{
  "d_expert": 32,
  "router_score": "sigmoid",
  "routed_scale": 2.5,
  "balance_loss": 0.0106,
  "balance_bias": false,
  "init_std_router": 0.0167,
  "lr_router": 0.00109,
  "norm": "layernorm",
  "beta2": 0.95
}
Below are experts of layer 5 (counted from 0) of a mixture-of-experts language model. Rows are named router (the router's row for the expert) and show model dimensions 0-127. Each number is 128 + 24 x the weight over its row's rms, rounded and kept within 0 to 255. Numbers have three digits each.
After each expert's rows: a language model's description of what the expert responds to. This comes from a sample of Wikipedia text that the model never trained on.

# expert 26
router:114141123092078095135100102160128150090131120143134135139137126128107106140130067146107169139191115154121110132112138138097106120138178135138139156127177140106135166107103157126141077144141131141130141149090159137146062127117111133091117130110097130168137173152146159105138121144086121131117104107100122129153150125123123108116156142106140123123097124099121075084112119116135128102184
It responds to: Measurement units, quantities. Units and number pieces after figures in measurements and tables, e.g. mm, km, ft, m, feet, 000, million.

# expert 9
router:110126144107073099102110136125148104103148125124157139140092145115184117103097124099127120182137118163125134111159140122125103163137124164172131151149172097109131126095142164118094089135150093156125117111090102118159113126114104147103124159162105088116165115114077130144142129107114147178135112129108126134137110137122110135136168110118169108139170126089142103064105131145124119106141
It responds to: Ordinals and years. Ordinal words and suffixes, plus digits inside years and dates, such as first, second, 16th, 9th century, 1970s.

# expert 63
router:078127152095098105155112094123112130160147130115110081176105108095172138180128104131103123141132115121161119149120126158144151128094139130118159147144138115084130167104136140086119108165129120118122134130107123117170100137097104151148101146110100085127142165129143126100147141083121140164112103125093110148103124080127128132102116100107190111135155153138100104103149149141125103074123
It responds to: Table and date spaces. Blank space tokens after table pipes or before numbers in dates, years and measurements, such as "| 15", "March 2004".

# expert 39
router:133123157118127087158072091137096094119141112108153117131128138127124126152116100138076120147166116130144162114128126119126116147122159141141140108120121148102137119119107138109132102117138100178073093124118144101131071150101153155093137155107126124111150140117135172105144131086108121153113103073076174104163166106138100125086173120166164137105114144129103135110164108134128120122146
It responds to: Adjectives and suffixes. Descriptive adjectives and adjective suffixes before nouns, such as political, municipal, religious, environmental, -ical, -ive.

# expert 47
router:057143136110133116124092098103107133115149084165126126152126134086122131145134102144108124125173127146143127135165100142160143129069102124098133152175159058102112120105119135131112107106096131099125133109095098108167148123119121127114140110103107094182113106099137126120141132136115134151113111129106142116114122106132130102128170139146133143129162171110150083113134140192145128083160
It responds to: German and Nordic names. Umlauts and letters like ö, ü, ä, ø, å inside German or Scandinavian names (Wöginger, Küster), and place names like Berlin, Baku.

# expert 44
router:108151170113107106126103122136072138120114142149157121149113138140139110102122118122133160131132108117166128128146112118129128123117119097090167120142118153125185135108149102114134153129113144099065129133094083096152120156097117098120116107136104094136130158141108153117179146136074100118117146102087143159109136085123073146091132129132151137149123144125117059134156090138106125094167
It responds to: Prepositions and linking verbs. Prepositions and words that introduce companions or contents, e.g. with, by, of, featuring, alongside, including, despite.

# expert 38
router:113121140127148105119120128153089114101134090149133078129113098085122119113108150127105140146145095167123143121159073191111132103105130106138135151151173152135140137101142119110101092148139122163111126115113133107129117102124126111114121122138093113142154166127166174084172140116124123128133125044087155124135131117144124143079163100148159102100115143138101111107134110160107099121161
It responds to: Word-initial fragments. Short opening pieces of words split by the tokenizer, e.g. Th in Though and Thus, w in wedge, st in stores.

# expert 17
router:077129124123144139105121104130119108151188086106108101141105108118164105132151140135113102139128086108135134155149078179097134130137133131125186111163135159100136131100115162076094085137114129163108125136080089124134115147100116172147126125127112117114165156119145138136136123151141150163146107095061130135103131097118103134090137136113162125107121149103104119118133087129162119120138
It responds to: Spaces, mon- and year prefixes. Bare space tokens in tables and coordinates, year prefixes like 200 and 201 in tables, and word starts such as mon(k), mon(astery).

# expert 21
router:109127150085078130157083116108136161098134062148103148171152123147114149137161144112111137155182093137138127129142114147117117136104149132121163135142138107089114150106138164123125107166090100105095097155095145123126125151091119129118096160095085099132146099116116159118154121088116102123129147092118124146153148086125115132098155097095165107145123162103133114134122157172117122132141
It responds to: Name-final pieces. Final word pieces of personal and place names, often before a comma or bracket, such as Jonsson, Mulligan, Durham, -ović, -ington.

# expert 46
router:116136131085118102135137114159069087157174119115091147158170093149143111160126109115130126162156109139123133170135108143167110132100165100126157143129138134156163144097107144144116113125123156108115121129084089098125137121107114112127149144133090124102166115116084130123133109110125097111153126098091121124162109104168094173128130113122144077108147146106097157134150103136135064106118
It responds to: Suffixes and digit pieces. Word pieces like ist, ism, co, i, o inside words (alcohol, -ist), plus digits and periods within numbers, and election-party words.

# expert 52
router:126147161120134083104074116148139101148147140160098108120146073119108098127136135128100127129135119137123152095177141134156152156142149105141153140154157101102132139121109139124087126129135102160086110113112142085125146094118093145070129153135102058133173125135116178132166118122112096147122138111129120144170141110120131139122125142140151148140124124103098074131160104130109079087127
It responds to: Coordinating conjunctions. Conjunctions and linking words joining clauses or phrases in prose: and, or, but, later, then, especially.

# expert 62
router:134131130108127134137097121160137130114142100141107149149140065138161111146142098104080107127181123139141150134163108124133123142131165116121137155134126080110111098089109139143090137127115105126064119147117131067137106118113117119117136151088133141136131122140122189112155130095094168168158120122097130091108141078144111111080114115127162138108107159119119136130110069147156126122164
It responds to: Institutional and place nouns. Common nouns for places, institutions and social life, often after the or a, e.g. government, town, city, property, life.

# expert 58
router:114114149090076122126134123159074148090113112096149096136141121106169070123149140113113126122185100153161148125158122130119118153107189124138137155142158089138115137126147148104104142170139154110122116142112102122156086136074141154121150145072143090165141144138125132113147132128130149116098108116134111131171117090133123094120138116135140138101148147110132098143130149119092103077156
It responds to: Capital-letter abbreviations. Uppercase letter pieces in country codes, acronyms and abbreviations, as in tables and race results: USA, ENG, WAL, MAC.

# expert 28
router:144132139100099116106104120164117109110148103152112135162114107133145127144146157129099108136170126112169083123114114147136125102120135154187155127100134139078109111124107183083119113124146148135124138186129101117133129115125108128094074160110149081129157137128146135114149120118103096179142126127129099136133166131183110147090131126108148108088116141086116091111148115160100108083123
It responds to: Word pieces -et/-el. Word-final pieces like et, el, ette inside names and words (Planet, Nobel, Balete), plus spaces and pipes in tables.

# expert 7
router:084128125115111137166118110151077159136166109107119154175136142125130140122139154142049146128141131153175119125137102136101141111090146122130129114146128155098109157102159182093135127154151100139143108138111094092155076112084132136111112112125120131119132160127134117117160165158081103111106118121101114120106123117130136160150120073146154145087122148123147096084141140129105091126136
It responds to: Non-Latin script bytes. Byte pieces of Thai, Japanese, Chinese, Greek, Arabic and Indic text, also York after New and country codes like ENG.

# expert 13
router:127123120114120127136074095103115137128167115118138110148134134094101098128128080126058102149146112134169134110152119129100103149122148159137183115103139138077188115104124166113112079120155169138112130089108131122149098115128122149139108116158127096097122115111134128125137151131103152157166093090100173106145149136157088149086157107140152139107119133123114133145117141171104129114148
It responds to: Scholarly adjective suffixes. Adjective and science word pieces like -ical, -ological, -ular, -ograph- in biology, linguistics and geography text, such as paleographically and orthologs.

# expert 57
router:126155138089116113150084142119146145102150123127147136149127081150115116121135112124095157137176125132153105119138085138148117158127147108102138126134143113132152138065132179118106137158117141135132103118093110087128062119087138128090095124115140134170115117160158155115153159116085107112147120118082150135147152058149084134094098116115136135130102158113134132145134081131107134125159
It responds to: Plural noun endings. Plural suffixes and plural nouns, often after other or a number, such as organisations, societies, others, players, schools.

# expert 24
router:148126143090073142119090101153139183096136080151117116158164082144119127117129090126119097172138101116128115139173111110158096117111110127133132122108143088104113139101134179135146132149104085127081105180098148136156099166079135138097136126110102112147139110100116172130135115111085124130111128112111135119138125098126131123129172084109175135104104139107134103119146116138131145120132
It responds to: Name-ending pieces. Final pieces of English surnames and place names, such as -field, -ton, -wood, -land, Street, Park, e.g. Riverhead, Woodstock.

# expert 51
router:114126157077104105137128134138138150127145093148167122132101132162136123113112102146105142143158100103157159160105068106107110138121167108129153117145131133124130128114096160107159129147129120130097109120105128118130078140119119145106112139090105132106160138156172125129129131125051104139145179115102162155109120126105131138111119123118145131124181137043103082111149127130149105094143
It responds to: Passive participles. Past-participle endings and participles after was, were, been or be, such as nominated, produced, interested, bonded.

# expert 23
router:091124159126140105144094109154107111143150093130119136138104133103130110118154114087115117157125134106154133158145100167098099161101160141151134119148160074083130133075159112123122127142130164132069152140113105137131156155111130119121099108113123110131141198138146167148138158143119136131162098121159183111159125117161101140119144111151120084098132122097141097148120146126146093089105
It responds to: D-initial word pieces. Pieces after an initial D or d in names and words (D-ors-et, d-ys-entery, D-ou-glas), plus United before States or Kingdom.

# expert 35
router:095129148100104101100109122162105127107149110117123123158130121120141120128173092110099125174171117130161122144150125165155155157088137150143164173154189131123147145120124185094106107165148127141132097154106122122174107102105115164099098152093122110140161140130151154125148144138123131158127135124123138154127124106165116157108157122133143075100169159113105105126153128159143105100157
It responds to: Years and table numbers. Year pieces like 201 and 202 and final digits in dates and table rows, plus assorted words like key, worldwide, Unknown.

# expert 41
router:103137144117108145113104114161120147097122117106121123159089098120111113126140095108139124166147108108174104141136152174164127160145137138126150127160144079110128119118136171114109110179105108154122114162115115131156091134102116179079091173098123089122141108122127131105147109124095149139134107116121104127154107057144117180114140125093158096111167153140110117128158111109140110108152
It responds to: Nouns for works and word ends. Nouns about media and publications (story, series, book, episode, novel) and word-final pieces like -age in Percentage, -ter in Charter.

# expert 19
router:097139162091118140131109121143116139160150124115108094152094132112176127133133125133099126153121126151157129130118127144126143132115120120094172133145153092084111156096122139087091136148130084138128153129104133136193093141067125143142113145098116073109159150126132121114143114120124112161115099118089120137107123095157139106063113107124186120128145155153098107107154138150116087079120
It responds to: Space before date numbers. Space tokens before day or year numbers after month names, as in December 31 and February 2021, plus minus signs and subscripts.

# expert 5
router:095126119081121110106109124165146125123131135142107087130152100129098077129129118102109085168150124148118096160150135205145112116116124114129152151099132126127155129088098134144126123145124147154120106142103085099162131152125129139094112139105141114140134102123159116117140113112092124153118145117146140152117111061156118108096123159082138106098173122134131063124165119173157116105149
It responds to: Mixed mid-word and relatives. Word pieces inside words (pe-as-ants, me-as-ured, a-ver-aged), relative pronouns that, which, who, and table cell separators.

# expert 4
router:104091141104106082118108097140107104151171082114126130140127144145132114144141114135119130146188118160100163119112145115116089130136146175106148128156126137118146137122125107113109129107143094127103091117101133110176114162058117145117147164110107114118152135096109114099140174093095119135150105067098169142144173107140086142125165128154180142146139145094123126138132137128117121127138
It responds to: Nationality and category adjectives. Adjectives of nationality or type before a noun, often opening a short description line: American, British, National, professional, historical.

# expert 20
router:125114143130090134145094131150083126100125121108143104150097114116160119146125105091122114133180128169136160100137099133116105096130165176106138129130148087076098144115124126098123116143142098160114100136107136096166085152102107167062107166138124130103138115142127167133145120139085137155133094083097159150154139107101135127105185120118143145140153133144105112095151105129121124129153
It responds to: Possessives and determiners. Possessive 's, his, its, their and modifiers like same, new, original, own before nouns, often in album and film descriptions.

# expert 6
router:092128148100103095096112116154104126103148109109120128153128116118143119128165088112096115172170116130157115142148124164151152153084132152141163171151188129117147141113123182087101105163147125141125094147100125119170105099103112161096095142091121103139158136129145147124144139129125129155127137123118138148121126103163110157107153120131138073097172155102099100117148131153139102096154
It responds to: Mid-sentence common nouns. Common nouns and commas in running prose, such as role, member, existence, plus was or is after "It" or "which".

# expert 36
router:080126151126156097088103132135123109127198096096154130150099096098143144133144102110100100140143123110118100144165164137116146137128172136128148182160138106089137168113124116138111089146133140125101109158125121122133130102123121131115059123135116093165139139142112144136159120144143116146135104141086162145122102083154135108065118086126151096157154127143141109108119110158101129130152
It responds to: Word stem pieces. Mid-word stems and syllables, especially "ag" in Instagram and imagine, plus art, mag, script, manuscripts, techn.

# expert 53
router:127131144116139116135101111133129112134131127148151092150111100089137128125105147120091119136149077117128119143182138154139083135138132136111137142161142076130137124092163117129085153130132136156073092116108089105150116164107100129101138174107132135144111136105160153146180139135078123130106150124106086102100157135101107174072134122104148124154097168111122116123136084139144088109143
It responds to: Infinitive to and verbs. The infinitive marker to and the verbs or modals around it, such as make, take, could, would, provide.

# expert 22
router:080149162115085071117124098137150128111119099100177108167105115112128140126144108101113088157162137157118137113133136159115130118102151100122125165103149102094106135127158155118088116163167134132123106177114113133167120138112146134093099105113113139162150103152144161159134131123112129163116159128098145140124165130157128134077138124104146099134157191104142076107110118132132107124145
It responds to: Word pieces ending -ak/-ok. Word-piece endings like ak, ok, ik, uk inside words and names (soaked, Doak, undertook), plus scattered plural s and common verbs.

# expert 27
router:071126127079108158122105126130102125104153110121068118159105108107165080111111115156108100158148117149100164133126119166127141158144146141142129140114140149141103127090103194151126113160108135135109118141092102129166109135088154098081138167137101088118162159162128139139145128093134140112130138095071147144118103117121148115118121135103161104131172146122127119126135088137124112100142
It responds to: Table numbers. Standalone numbers in table cells, dates and statistics, such as 17, 10, May 20, plus odd fragments like reper-to-ire.

# expert 2
router:087116156122101128125108106125076141150135087137113105148127160130123109148149104112071112196165118106125080118161123143134155119130153154104160164113178136105105158111101148123101105105153172100108122138123127109153093099085113113111143145106123121145141143110131145144149125129134137138121161137085070126133128132129092147098124142171135085144092174130163139089123124118128134105149
It responds to: Accented letters, LaTeX. Accented vowel pieces inside foreign names and words, plus LaTeX backslashes and braces, e.g. célèbre, fantômes, \begin, _{.

# expert 11
router:093109114064097076123091105129132140115169094128141140152140132111123082133147105107056107181183134106145135154120137123114117145104145154153155119164164124097108153096128141136107107172115113110116125132078126116181106149089122138108119137124090125158139132140139134149153113147105119151136123122092106136177116125140136154114154111106170117148111120093122103091111128146134130124125
It responds to: Digits in numbers. Single digits and round hundreds completing years and figures, especially after 201, 200, 199, as in 2025, 1972, 800.

# expert 18
router:092134132063139133129104127162128122152178132157125109139093094101150109128143113154113119137160116136127090102140106168120121133129146123131148117150129124104112152103125129107128153169119083136087162163120111126123130087131102139125133104117108120133141119100114190092132133132053116147109104095097122180122135148165114139127135122090150115119161167112107138123106099178148073099128
It responds to: Place/time prepositions. Prepositions introducing places or dates after verbs or sentence breaks, mainly in, also on, at, during, within, e.g. built in Lagash.

# expert 42
router:085140133082138123115117103117126128097129085140112087143107070118131092123157129117109155150140066132114112138153117114100118106091122144109140148151141110114170170085174141104135129140154109126108121148133108102164146125126087139121133136116054087159185119121131132132159130082128134166131133098135131145088141111119117137122157080140148123109112157155107118114111112141116118117175
It responds to: Surname onsets after forenames. First piece of a surname or given name in credit and roster lists, such as Mor, Fr, Ar, Greg, Sebast.

# expert 0
router:092141125087102101131112116126112150128136121152143116155087123120135105141124108154122146143142122115168107156148133140124154139094118139091151108108156153159152185126120125127102115127108082128085112120141151114201139120121132142124109109089103080113125107109121119130136153094096106141154107135132125157165131116141095136134112110152177108111183183108101090150169077134139106103162
It responds to: Infobox field separators. Colons after field names in infobox and taxobox lists, such as Species:, Height:, Website:, plus table pipes and "in" in definitions like Village in.

# expert 30
router:066112168136096082112094091146098128126134117118127126164125099114112131116164114138107109166134105130162105161157110166131150114128140138110166127134181102083150149104136143077137131150145143119101106124118121132179135147135109145114078121093124118140139107110137152084133168089092128154106145120119114127141125083157118161119132139134165118111141165117134101091123131137123126068166
It responds to: Table cell pipes. Pipe separators between cells in numeric or election tables, plus semicolons between items in result lists such as 1R; 2R.

# expert 8
router:098147151120122096128122114142088154142177117133131112164141131155113082114140123165126125132122150136138101156146094155128148103097150130152153151157160099124114152078118124109071101126073104114126087140087142127146103100103120163107123124128090106124123147126103141131187140107131148130094163147132142157153095070154132130109099121169119137115132150143089134070142122131101155110135
It responds to: Mid-word r, table pipes. Odd word-piece fragments, often a lone r inside names, plus table pipes, commas and abbreviations like Dr, Jr, Sr, Fr.

# expert 60
router:108115177151101099125110155138124119158135131119167108152082111129170120117153145122097103179131126110174112145155126146118162092095136115147159158139152141104141147059148186113111117139122109124129115143110136130111117123117146180122096109139096088134087107125121124127113152147132086134139107079093158117117162129167124127118153108153168117143102110075094119127108109145128119098139
It responds to: Mid-word consonant pieces. Short consonant pieces inside or starting words, especially "st" as in milestones and demonstration, plus b, ob, Sp and spaces.

# expert 10
router:104113179113099088109103115152085147141141101122096112123144115115145124131134118137109109165152105107166116126164120185144156152107146148133155129179148127092099126099153170104124116168119144126133127172112106121177098142107103133139105157097112083119133127133142128126126122091121138178098117133085136162093138079132093119097123122128166110128156141109119119119114139143153094076154
It responds to: Numeric table cell starts. Space or sign tokens opening a numeric cell in sports and results tables, right after a pipe or semicolon: +13, −5, $.

# expert 45
router:128134108121154129100112094169095120114137088152143081123114110073133085127139100131115135157135076152129111123170102168119139108107146130138135149150166154137176137073122142096122092101136133165114120126110156125158114091136133116106107130128080136143144151132167155115174135139088141129118121083101106123118142097133114121065167097150154112098108157144129140137123118165123121116149
It responds to: Word-initial fragments. Short opening pieces of longer, often technical or scientific words, such as comp-onent, cor-onary, conc-inna, marg-inalia.

# expert 25
router:099131151101114151133116097123123132073136101155126139155147098137123114114162130150080117158136061149121126135124127127117110109102124147092176106118121113092121141106156151144127124150145082110103141121105106099139127153118126114108114149093088113133177104144110153139191109096119101125166152061142145155145152092108112134110148102130141134149115140107127081115134158141100128130184
It responds to: Personal first names. Given names of people in cast lists, credits and text, such as James, William, Harry, Michael, often mid-list after commas.

# expert 48
router:100107135111138146139090137117105113126134139137103126154071080138133124126156113123126117130149135183124146126134121105117118142148174131159123141141142081076160130110109143111087126143139057137101104132068135102170109126106101131124116140118110111137142104143119194110145150111068109119103109111091142155101125121127122184100147122148131147151143146131102090130147115157115110111171
It responds to: Biographical career words. Words in biographies about life stages and time, such as his, early, later, late, born, career, e.g. "in his early career".

# expert 43
router:098140103113135132118114119117119110153146093111152142124141122096106120135154134118128125123122110116115109142122117135140115134149150136155194108186126082099124136100136150133098113122144126160125110140056167088164088074059153112158113150103102128128177160146149125147127092143093107126155132113115118146104138112164085117114139092123148133147139141120146109143133137128121102068170
It responds to: Year first digits. First three-digit piece of a year like 201, 198, 195 after In, months or birth dates in biographies.

# expert 49
router:122116131089119143153113121135146122108175073103103127170153083139117119133181092156070143135177104142154111123143102111134112153130122133099162142136137110118137146105131169131132116145146127139112104150109119132127123122044142149079138150111130116151116123117108153122147156111071155122135120115152118131133134067132068117089154096124153133110158124126147127133143104129080134107125
It responds to: Institution name heads. Final nouns of organization names like University, School, Society, Arts, Museum, Center, and pieces like -ovation in Innovation.

# expert 1
router:098126124118125097135124155166146115103137131109102116137096129093115125137143099107135138167133117124168107133200149158144146114135106119134151146146164122077143100125153162068140122184154126119100084130115140133182115126116082145073139147145128139149132110122125152129139113119064168154124147118091128109129137128112145119125112117125155093077134148103124109139136104172109097102161
It responds to: Table cells, election results. Pipe separators and semicolons in numeric tables, mostly election results and sports stats, plus the word piece ap in weapons and escaped.

# expert 50
router:106145126074081065121082125126127114100142127118119150176137127121120101125135112110054129172187140134161134139114124118113099146066124132150170152155144124102137124114133131122120118165139143149131098104080125100180100134091098136096139112106130130123150139151134163138144137139121134147123122113120130117149142135132132147117181097104148106137117130097097104104116107152104118076140
It responds to: Digits in numbers. Digit pieces ending years, percentages, ages and table figures, e.g. 201'1', 199'8', under the age of 18.

# expert 14
router:122128170122071111133127142116089149122134109147104130157100147159140133104131133122087107136137123136143151125125086121124108139129158111138127092128124118112104108089136117121112147116115099180087092127111113112168098146123114156110118115135086140171159131157162162115134138117081084117118148085074169141165151109112102155100171143109133120116134159089118084090153132170127138118167
It responds to: Adjective and adverb endings. Suffixes and descriptive words such as -ly, -ed, -ically, endless, abruptly and very, often after was, is or not.

# expert 31
router:087116114098110075148125089145154117150145118130146141130144085159138137109176127084107151160162131114130154144140131136131103072158129148104142095116131153104148180115114137099100080153143128169128095120107122104125108127115113142103079135099081110113187123128160136084137150129111144156110153109156107147125149090110091135108111128117133100178142138125114110136126141159121109093123
It responds to: Suffix -an, table pipes. Word-final pieces an and ian in place and people names like Golan, Mayan, Sudan, plus pipes after dashes in stat tables.

# expert 56
router:118131126102141086159092104147114127092129110117115106137113108121133123107172106115119123140147080126127130082158114129117136156129144155143130157161113087121172142098146174115089130138146139108112121126113123077180094127138092146092092145151144138160131136118149149157125123109129133161142138123090139145112098096134069154136161110143164105082136121125111135133132126132087110075194
It responds to: Sports competition terms. Sports competition nouns in results tables and reports, e.g. season, Cup, Championship, final, group, semifinals, medal.

# expert 34
router:097128178114092069131101113147083146134118108111126133139155117114171133150142116138111139153186102118161098121147099156143145142089144132117162130169144135100104129118134164083136114167114132120128131142107138103175070141126093130125078152106116092126140126102108129129125095114134155163116145122126136125104107122122128149107118116113184118122139142097097073108122135144131085077152
It responds to: Table cell separators. Spaces, pipes and semicolons opening a cell in data tables of votes, sports stats and results: 100.00, —;, 1,946.

# expert 12
router:065154128102132090107124104139100104120147108148146120139118136085135075134169139129100158149137103137134153116166081159092128118100120141087152147154149134098138149103156116110124127120163119121129125138105132101165115117116132116126153152119098114156172136141146135087184134099112139145144134076101117158100161111146096136101118085173149122104130172137127110119128130181124117109167
It responds to: South Asian name onsets. Opening pieces of non-English proper names, mostly South Asian, Arabic and Slavic, such as Bh, Kh, Abu, Ph, Saraj.

# expert 29
router:133131129104131110119102072138134126116158109123157143149116137110145136110143092120122129148171122116132109146133159156155154122090142137127159164104158134119127165069129135096108111139144108164071114133102164167150104113051093116142151098077118086107168143110135112108133122155099117177122090121142121132095153091142142121133157131134119102115160158120135124112129126148161089114154
It responds to: Line breaks and headings. Line breaks, heading markers like = and ==, and opening brackets in infobox lists, article headings and tables, such as Record: 6–2 then newline.

# expert 37
router:135169140112118138134116120118143126093176110135114165144113097143159122127123108133059111139148113134116112161158112116113097137152098112110132126160135116100178148108131138119065123140127109099081115154071102108165079152108119137129121167088121116150171120110118129121170155078137127120155136087099137126124140099151080110110145117166170149091130130140128135132118112135121126135174
It responds to: Rulers, government, military titles. Political and military nouns like President, King, Emperor, Army, General, Council, Battle in history and government text.

# expert 59
router:098119136124118115101108120120086144105151092133102097179100069094140064093153121108107148133124072143143145166155090118117112103113117147103141112163149136143167137099152132117155101126159127127120125136107127098156147147128091114124126137130088105163166144119119156141168136105128128139129138057125131151122143102121087111118132087136134135123128138148151109098120128149087122132186
It responds to: First names in credits. First-name starts of people and titles, often after a pipe, dash or by in credit lists, such as Phil, Col(in), Soph(ie).

# expert 16
router:099109174131112082109114101132113145124162114114152115153079123097134110138137124155099147189148124107164145143119115149123096137118110136114160133137166142127154151121116112150126088129097119125086120130104133102169150132105128135137124143121110117110113125148134120103168128090070106115156113089117114148154118108160098170076115116156158151159157169105129067111112090120087132129157
It responds to: List and table delimiters. Line-initial list dashes, table pipes, colons and numbered-list periods that begin entries in lists, credits and tables, plus "titled".

# expert 33
router:113139147122081094122130142128115093106127100094113117134123133154130147124110115126112119155162145110126152147154150181163163129106144140078148125196181105088108140107093165108090167126142131135108148147115122071121120121133089145082115112083157103159179143139143118138164144110124119128118130081130130164139105088129138168102137144133140121083106133104129129126133101136137113103136
It responds to: Letter z pieces. Word pieces with z in foreign surnames and place names, such as Mentzel, Mainz, Katzman, plus table pipe separators.

# expert 3
router:109119162091087116153125123116124130126138125142144097160143131155130114105127112130102120135143126111141121151090100118136132156139151118122149150131114123132131126108169141125112168180124127129069104123071092102139113108084146128080103133112124116147142145131158145140158135135064122105110166116058126154114118092145102140063114121104149132147169145132125099122159112150080109109176
It responds to: Active verb endings. Verb suffixes and whole verbs in narrative or reporting clauses, often after a subject, such as announced, decides, speculates, presided.

# expert 32
router:092112163110132113134129112130121132121145129133107160150130128119158083122132115107144115135170119123097120126122117140134149172095101145140157133131138155125133081093129120095155078105122175149115130134108128093145144124087100151122104164153110121168175125116135126112162108122109149168130133103112118091138092063152121157113155124112136105118172162118094047109126102152094101117151
It responds to: Clause connectors, bureau. Commas and clause-opening words like which, that, where, However, This, plus the piece ure in bureau.

# expert 40
router:071152150096069088154103099135143136093135088148129141179143138140112114144166138131118146152146071132123125099138094144117135132105165144117165179121139135105097144120137150104115094140097082111121115148129113095123116122091118110126109143132099154141154095108137130106150123097120125127137135100098154155156167098119109153088152106095155133121119165107146099149106154175137094130129
It responds to: Asian name syllables. Word pieces inside Indian, Japanese, Chinese and similar transliterated names: -ji, -ashi, -aka, Singh, Ganesh, Ahuja.

# expert 61
router:093133148095096140120116126162105155108146128130101111148117093088120122109171097132117139154142140156162098120130130174121149119154131162102138132114184106070118121086145156098148128156126091101113137144123124101187124110149146121105122125089111114121182095097121136129120161119118115164117157104115147156155132120129118127101140125132166100110167156137157099088114130140112095080167
It responds to: Table pipes and months. Pipe separators in sports, election and fight-record tables, and month names starting dates like February 24 in table rows.

# expert 15
router:107135135127121110118106098108124136092146115144129141159133079161146092121152154095106109158134122151125127165137143118136109114137118109124123127164126090109161107101103162115105072147158117120100110137073094057181126150108134131113131133102132120121135126154140181113137174096074100119125070123114123163130164093148104170108146131140139114119132120134155133113115139132169123115169
It responds to: Family and biography. Kinship and life-event nouns in biographies, usually after his, her or the, such as father, daughter, sister, born, died.

# expert 55
router:126121135078077136139090136144141153089145087130107128144139085137101131150170098132104137155179067141127097105155119152136141139098159157146147121122124112120134171090152155150144100162131134105106101121119147103145123125082136125089114108079109129165165113114136168140155143123129106129106134098119136118144145058155114159107145123104177125129107129089148139128120118132100122116142
It responds to: Latin taxon endings. Word-final pieces of Latin genus and species names like -us, -idae, -ensis, -ella, plus endings of place names like -ville, Creek.